{"experts_per_token": 4, "n_kv_head": 1, "dataset": "wikipedia_en"}
Below are experts of layer 4 (counted from 0) of a mixture-of-experts language model. Rows are named router (the router's row for the expert), gate (a neuron's input weights, with its number), up (a neuron's input weights, with its number) and show model dimensions 0-95. Each number is 128 + 24 x the weight over its row's rms, rounded and kept within 0 to 255. Numbers have three digits each.
Before each expert's rows: a language model's description of what the expert responds to. This comes from a sample of Wikipedia text that the model never trained on.

# expert 28
What it handles: Prepositions heading a phrase of time or place after a verb or at sentence start, such as on March 3, In 2009, until, during.
router:093116090118080123106113130136163118119081104119153113131148148109133133108127119157133153102151118101154174110136111100158125095144088150137141131134126142161148121155107193125171101154118115090126145113137108157154123107129126078143104099134144132097113103116139117128147187071128159116
gate1:124097155110107137075129171143129161105117115099159094169108116109143110137156143115155112127130115128121118128137113094153078102122110128124123075159129143095139113167138123141174086094129131128152125132169110149113129090097190119120115137173116140156151122109134152103120150101119131182
up1:145148134126156141170149088138139096155106133113171132127121114139115127130127150121133126143100119096142144121107106124143214127151129139126130119132147153120128125118096163109103093164138107105197156087093113112138120167139101117101122131126112102068101114142142154126101165105097137090
gate2:118127153123126128139137145119214093149112116103120121154132116100092093123117128118127086119153119140132129098166144136117177142153141145119164091156132121093093116144110121154104132097117119157136129124122121122079084149160162106077160136130152108078141145095124108110103159138114161145
up2:140127146123142138095124131145112108124123143122129116116129139104132109147096143117183065134131082110116142161146167119165081152134105184094156156128107122110129142134107108119167101135127106138179116120149138134130105089108100154157097124143092169149152152118125151175090101143135161105
gate3:108154137126129102104121064118133122092059156130119122102139115135119116157100127153104102076158113101160163155075150119165128142110090151130130154137128100166119123137155143130127121113122118087149134158086118159169146115155156088166137135135132145121134129096173109108137146142124127128
up3:108120179135184140172124134133137152143137149122100110113126121175164146071190132115075169132111146126109165135137140105127095128152144099138108102139156108084102118155088105096103144120131164153138138164132120121101105123126089149127136129139146131088163131133135129093121123150135143137
gate4:109099112160100133104133132125170187112117143138150128147127140107149105086115093144116065110105108138158125156154150106096128174118136134107081148100138153151114193136135155089119147094085117127109095146131114153110178108121154102129088115115123122133143140126130133119109161131106141117
up4:150143126140125136151092105097121114139160091112117097118130141158144126159127079098118149101158160171102112111147112102111135083112128127079133116126163144109173104149102148098135178087158156117079152166177125161124096107132143149122123117134120097133108145134121130125173122146103108123
gate5:102109094089143139121125130129148111094135112118129092135173129111176128097158120145169110148123098135139132114100137148076138113138103099116178108168135147143152145119134165101087114149150130149157114086143097134158142102096131114130136092130121148117112128116067161160146162137117118180
up5:174120185128094152107132106137141134108137134129069184097143119126129156123139094179085133111110144113128127144156127083085124129102157133161112157129113127148162101127091129167096118101110129139093115150130092135137137159133113132126112101163108122139123123130125076172126141148122131085
gate6:109100121172124119126150164136118130112118133146144148147124111108105054111160122134137119134128099161133133168129112166162106099102096139119187132119142122152153096150139150115145139171126136077106134139145119136180106094108124131099111162161081167145124099136126146089107155108123141114
up6:138150141146098111138160132115159146139135183144114144132167162108173155108111131141091142108136120146118098107131148177143112116143085082146112149125129095103101118181091109129106156173120162116067115142122105111094113148139086160110158111114130133131118145133116086126124115138147163114
gate7:125100103084117095123159129112103161130117137130142149122127156116167143078098146127091095093092129151130150135134122124161150141162110156129179117153146120108130115112098131114140099162143157061131138109110172111104129127120152174082123106091152162110137105168111128101136136129110157130
up7:118163141164124159142111134149131097101148112149135113134140142088141168111139124118144126151093111111123145113127136161123131142146140104162140140120059107121107140159147145111108130172128129201143158082099128121166128123139124110143123131127091096144074115078078121131139139118090125172
gate8:111153102134119106105110086179121098085115112178109126148158143122140136084124119114180114075156140112145130126128126114106120149164113118084146124130125161122135126102122168146122101115137132145123116102103111135144127108134130174096129165129190135135132087120136098116160122148168105184
up8:149117094129137105118136152150160146107121125181141120076168155173080128113124110133121143059130139118108176129139122116109144129131157117089096121132093129155109108150116121113139150148122116069144120118069134131115107124163103137143102176130096118140102109173138140124148144118146157133
gate9:112112130153120143125101073120174136144123131117102123126168137175140095100127104098151161092128153097127115142139132120152118105129153138134132073123112123126146135151131101157134127103160129128098098101092124128150122144115146104175110095143150074098172065127108091150134095119150147155
up9:127116117167128112123132109113123114085138099136132102165143127139120176129148122115143081167112122170148100130175128135078113132151116156068128141120133158137115126094140163099147147127136123136132090074107126119099134125142113149160151155105079110140094127127128121161132161141089067129
gate10:115093158148114109110094106095135102105085145120116155122127133125150134129088164092183116122121161136098136141103097158137104112126115151152110103127126114123173155167087181158158171099128133128166120144132119121134144086143153123142079102099117112114166146135147114102123127095109145104
up10:091112096100131103105133144125091096122088119096112193144121102136100120151111124131150125111129171131136189126148148144062128154112121147124131175098112164115109135120115153123141143120143090121112131123115083110143147157113139166122086104175161153156123161128132142134141151126100118106
gate11:112147074111160152115130154161120132135148122130141127147131118121125145116154132140140149066098139105113083136151133170160090170144086134130097122120088072146171137139140137106121110103135146110098106128178128130130131129101147103091113112114100101147126155107120149128200140138134147158
up11:092145135111089123125142129108129111113122143122116127122072114110135140094119129128156092123115130133136121087124137073161061100120147136131075078150129157165121146118122163190149125126128153136151099147165166146106090145142155126139148110156153100140127146163172140149110108138137133118
gate12:096090136158075095129180130111131129104131093129175088111139126098104160109090122136147115114109105104133160093118129098151107128105130173132111112133102095142119127130141164148131169124142104143139142110119134173122156085165150127146165104098121095085173146112122126122131132133099125163
up12:129173130144162134131087137121132134153108112159110109177118098136145121131131141148117129092132178175130126128171132129109138154183120102139105175120126132119131163122157100096094152116125147152106127154175059134119126146075124135113142114134089140109143154123146144118083135111088114124
gate13:112117149090154119131120108159153143132108152077159110133101144114153128073167172119128139119116096114087161155100086168119155153099139171130123138107080117134141161108087145134123165145148107147161123107129171150123140113133114145116119119091129146173122102126136123094152104117105154146
up13:127131144134133155170143152113135114129117131149153170167164122124143133174103097144137109139089119117105123157146134071155142104125092074137108140097204145119079142127113143126167116115141149131071134099133131104141114149121137125126123133130119130123102113094166183141145130103109099127
gate14:078162069093125127132137122171122159132155133120142128132103092134122117086108148145124158147107090151138145142125148136107134158136092139142134160115128122161054133137114137127135093140139144090108099099131141129131098129122151108123116105115176128152116174138125145115174154131190112158
up14:151134111127155125161126103133167192145126141159134129131141121122154096121133113101131118131142147165156137142082129122086155127172097094156093141157142161105178151109104112093126123109135116110115114090144099097132096120125127156146113127145137139065133081113187105155127147150121137130
gate15:154119098106126155123089089132096112094081131150138142112121139165137123107130106142133097153149144096127163117074107171140129103136126132136094151134133154123105163123134124085113118188108140123198124166074111134171126132136121087123119128138139122120101133090100146104124132147130146163
up15:145135107128120132156145109106163149128127095130126145150108170142162117168141160153060092125129165159117125134142069107158119141123094105123155117150076110082156134129108139149131088130123100119129135139149144120153084095139105165122136128133130128119138178092154152141099163122132116090
gate16:127121133123106122132082115060122155102123109096080144145130110096156117119098170106136127144127106111121123137105170145119100129105115104115086155133141117136135125133151173119158136124141160111134156164152139119142095139139103072066105157111139126127156128161183137169144147127136162140
up16:175133125135148157135150149125135081144138107118142094149100124155124153163148174134077117095118164134096102167169149094161129119187119128117123170108131128108142110130087157107143153124094119142128093120137154128118155142078108130169139150120109121158095103089111135123117102143115111115
gate17:119069096100114160087114156122176184106094155145111165141159121101118124134165108128134126137123111118103144120129109149112146140104142095146132130129074148163122097133116076133139120130160135118141110129166100157145177117143144143101100105145112122169122113134094095161134090138127140104
up17:120110089103092135132152138098130150112127126108093158116101118137153112079117128124141113128168102155154162137118117125157079114105119112150130146115117134175162131121081077144174110158156134121134100083154127107138140078176116148139102101118148112136113112154146107158127104103153151092
gate18:134174149122126137107160129129128116118125164166130133139165123096116154113158166059138106117115150079095100147123117156105084119099124134119113137155104117128129116135127189122112111125159124131146107167145132109171100189088124126159145128150151144115085109105122137129102127104129170143
up18:148119155097132177125126196141178117145114129145151117150171125129122126125128076099128086136148153118132131144117121112143114105111133115122152138165085110135149170129143151139111113093126124139116153154129149112087129106131136113158056118154141127124148057127117149144112100105128098161
gate19:125075049097157111115139117142133169132096100097147122131135146163108139103175143148118172098100148113113128140100127159128139113132089142106120123090123105157130105115122137134157152110150106121148128121145102152151152148135124128110119160136147112099150180105125157109173146147167142088
up19:133122163135128118130130173141090118105171135128087129099093133080134084102117115181112101182147105169140153134130135140120110164155133135152096158161094117111120133144093118114087128136104145139124112106132133085116138098100156148123119114130093147176131092153088091110110144138119139131
gate20:118128086146098106114134114112120140096146097089185123160115159127110131131101127099136128163129125116102165137133115121081170138104099163144130133112130108128150159074111156134157169139113086137150120081095160107114094099135173159085108119121147126103158139131120150110105131120139163135
up20:171129105117149147087140098142136089157141131178145140138156127123112122128151136148175123090123146099151142173139115140111145126160121108086137077173102120153167124131134105118084107117125148119131125118113108158092118113115105116150110093149115171166082100141126126129130107158157089169
gate21:125125111130102139136081122130110131103113120137107138137141125144123117093110163158139152146111119120169166188088109126157110118135187153127126100137091159138129131093091130132122144153102131081169124142115152117106141118105105117141083150122149106187143171113123111169081094123136158123
up21:134123135133164137141087164093109158131149099123157068154125123147083115121109148099153115127120165137140141156110168127133104130132096147120150087140113120120171117080146106142103176157172123123126118151127176163124140136104114148166093122113119127173154138099125150097108103097152139131
gate22:142163118042121122152167162152126127130110087111099103148112140127118153111098135155100160111143088147121141117165153095147130098124126136128164089129105160145143109137123131146138162139108162151097102141119144148118145130123110146109163123142153159116128213136095135150133130099136138123
up22:140127118170143139178094119104129080154165123162152103088167122158168136156147142151145118147161127101107084136124124114127113152122079163125118140117163099115140143139112081134115133140158122112142124094104119122098079108144111098148163125117085134145155070115131093119137123118112132119
gate23:152069140133144152115142110137140127117136132120109102115131183157130130122151145131133112133155142134106149083135116078098165105123079163097145102083089102096119132153127125117094128128158132150107116131140150148167117131097177097093136115081170126122143162145106130134101154122167151149
up23:113146126108159079125074152143142111134145133131123160155141124125142111130136135136120101148086116159144168170163138145136116139128127087147134164159155126167109091129112135127109132112144110076143120144082106088120158115118058146154150115142133140109148135147167152155113125150095101081
gate24:108131092115101134075067109117098146140138108088139162168143121139114113137142080120135146187154153122117130132125096118152121150142113179125138062134123109127091155139108150155129104125125126119169092126094138158140124103146100140118114137153168135156185139125111117143130142132113136159
up24:139145106180083142121091087144126125124138128135147117116124125152109119124119147155087121102180137125119129140133140159166179158136104169115146106146082125120121135084179096131115110104122106101124180125084135128134137093135120109106158154150119152118137125078084117131111125122147147178
gate25:114113137114137089168124116173137121128102100148143136106109122137149093085128104139134155110149120092136108156116132163131067117120118180126145111123105143112132109116148164144156134179174157117142113118142066149135118113143110106108136126110145141153104177130104083127152167113085158135
up25:136132151097146110102133132095141163129113092148139088146096140179104118108096144117115157091143164137184116093148167117111086163098145122076151134134145129134149125101136141149143112123093096120145095139118124124143129107150143147115142163082164094119155132166164174133140125145108136126
gate26:105163119146151101138117129139112152130107112131138123144091121111110095077107131135167131134151100105130142181132137107089146112114141158087106164111108204120135144102130180169153112154152124121106123100117081169102117148129136141179117100139166153138113142109116100116123135133160120132
up26:165128134115145140118147121115142157113112112119185120101094134121104127119132095121119127170151124117142141176151127148139124147093131149125150143185095123133135095094162153144154115143071156156133125108148100082106093130170130097143159081166136148119120166121141137103136139095123109083
gate27:119154157094099156126117125154138114161122135130102085155118137128130106074103110140191101115098150116130082096143109122140083132132149126134107106123120169129154119122151156120144159144134148156133113083139099137131099080135139169105119117143121138072151114087159104146143117127145180118
up27:121096131154177137149119108094162120083153173144132150110116114158146107143133157097085140115091106146173142117130170121124137115093119144160136150132111125132102125154123078179083143120131146129085165166104102135122141164134113108125110130105115175138146099108137135114093115166116112134
gate28:130164099158159133124101131126117094126126107133128132108146152176116142122124158127106186099092130133130154094135175101125142128156123126122124169124122071166150076116146098147142128153148107102087139148119091131166101125164132130107104125116094139107153141096134144147110175123166162111
up28:154123147130125119127128121163121144146118082161126081116155112117136124111113108188121116150143147149129105139112102111096151136148133136143098099075133140105172155112139121113107158104138119132118084147130145217130153128130173121146118140109081134100160165106103109140136132079125137116
gate29:127142101120079141117133136102141137157088120072148119126143115102110103098155122093109116138100148146116145153152147119170159118142163174118130109153113114144127143150145140101163153145118114120081085155149120143125160149121074138107105137138134096114155110182153123133144138105068163121
up29:119131152164125111122113145115131146093129152144110086116088165108147093179113170111113114102121117136121113146155151123102114137151135088151103189123129109149115097094136132148102097151162116177116153143112090087160125115144094111127182143138088116181159131112136131138133140132114105124
gate30:135170109132104148129108165088116126151117105096124154105122110113104141114116133128117182154138130116112158124110134187135103094148121114070149133111160098157178114150130127147202168149113141111140110127130106150132125091119118099139100123129162130129139134135177132096136175111120165130
up30:126157115129086155108107160120111111164090122082142177107132116139095141140139157128108155152119140153114175146105132167096119107134132138145116152133163084105135139136131136138181160131117139080088116130117089129141125136121103087122077135179118147117122141138187149098139135105111119122
gate31:133120122146120122124146101162182126128137145153143136103130113112188110089141132135102136122145094114108141140123114108145155137079085134116174158154110124141161067120113137161163121122128165107092143163089121114118138135086176145123143143122123123109099134129122178136168171103147106112
up31:139145108116157150183078175117118085135139154127120106093140120123105139108098114117118126161169162115123139118152103117108139177172095161100123127140135134156113160142136117106109130079107134155142108138115116112102081166116134131151177128141141142135159142132084125167112130137112084158
gate32:102087135107128104115082128125155144140104140090133146125119158114131144124121150092078107130170136112173114139106126147080102136123122132099159102115100123079146157143146134127102130076184099122166136115144150121135200125109119093121122118114143120109145141124119102152120157124147181138
up32:126120126126116156112118092140120098140154098185130091119154099133134127168130127132169136137105089099091135135098159084166097178113113107115080165176136154121120114140151139118153135166097147107154122130105096146110114099140141124135124101137157162129157106119142185120162117123148116145
gate33:103099116160122125109116147101125121139080103090151117133087170167137143125178115153093141113130162138145144111100142129141142098172092126099114123116130113099138142120151146141134120141134137100163124141161159156135129157081155088090114128089115076160143151093147111120132176139158149120
up33:094097121103134119129101149114142130127134099119183099162113137107120161118140114143143117087137149106172116136135159141086142067141139132099118089156074157148124086119119143149108168116137132091156144150131156150133121132144147118151136112149108112124123161111074118155112156121099188140
gate34:118147125168144114163156119102164119128100160121110137103137099109109119118120142169130146144113102107121126134095119146096099122133141146173126110147124169152120112143143172074111154130117178110111149122092103084126161132113060127146131132176087174106116133137109118114105172133128152119
up34:172099098122126143140131173130132151118132098101071091158112161116088146144164106140118167140140121139119128152114123157117129130096147129129120130130119122115120111123129087129104102075097110144171140122132148158131128120130151192108126184135099092139136129180091139129125115160170113095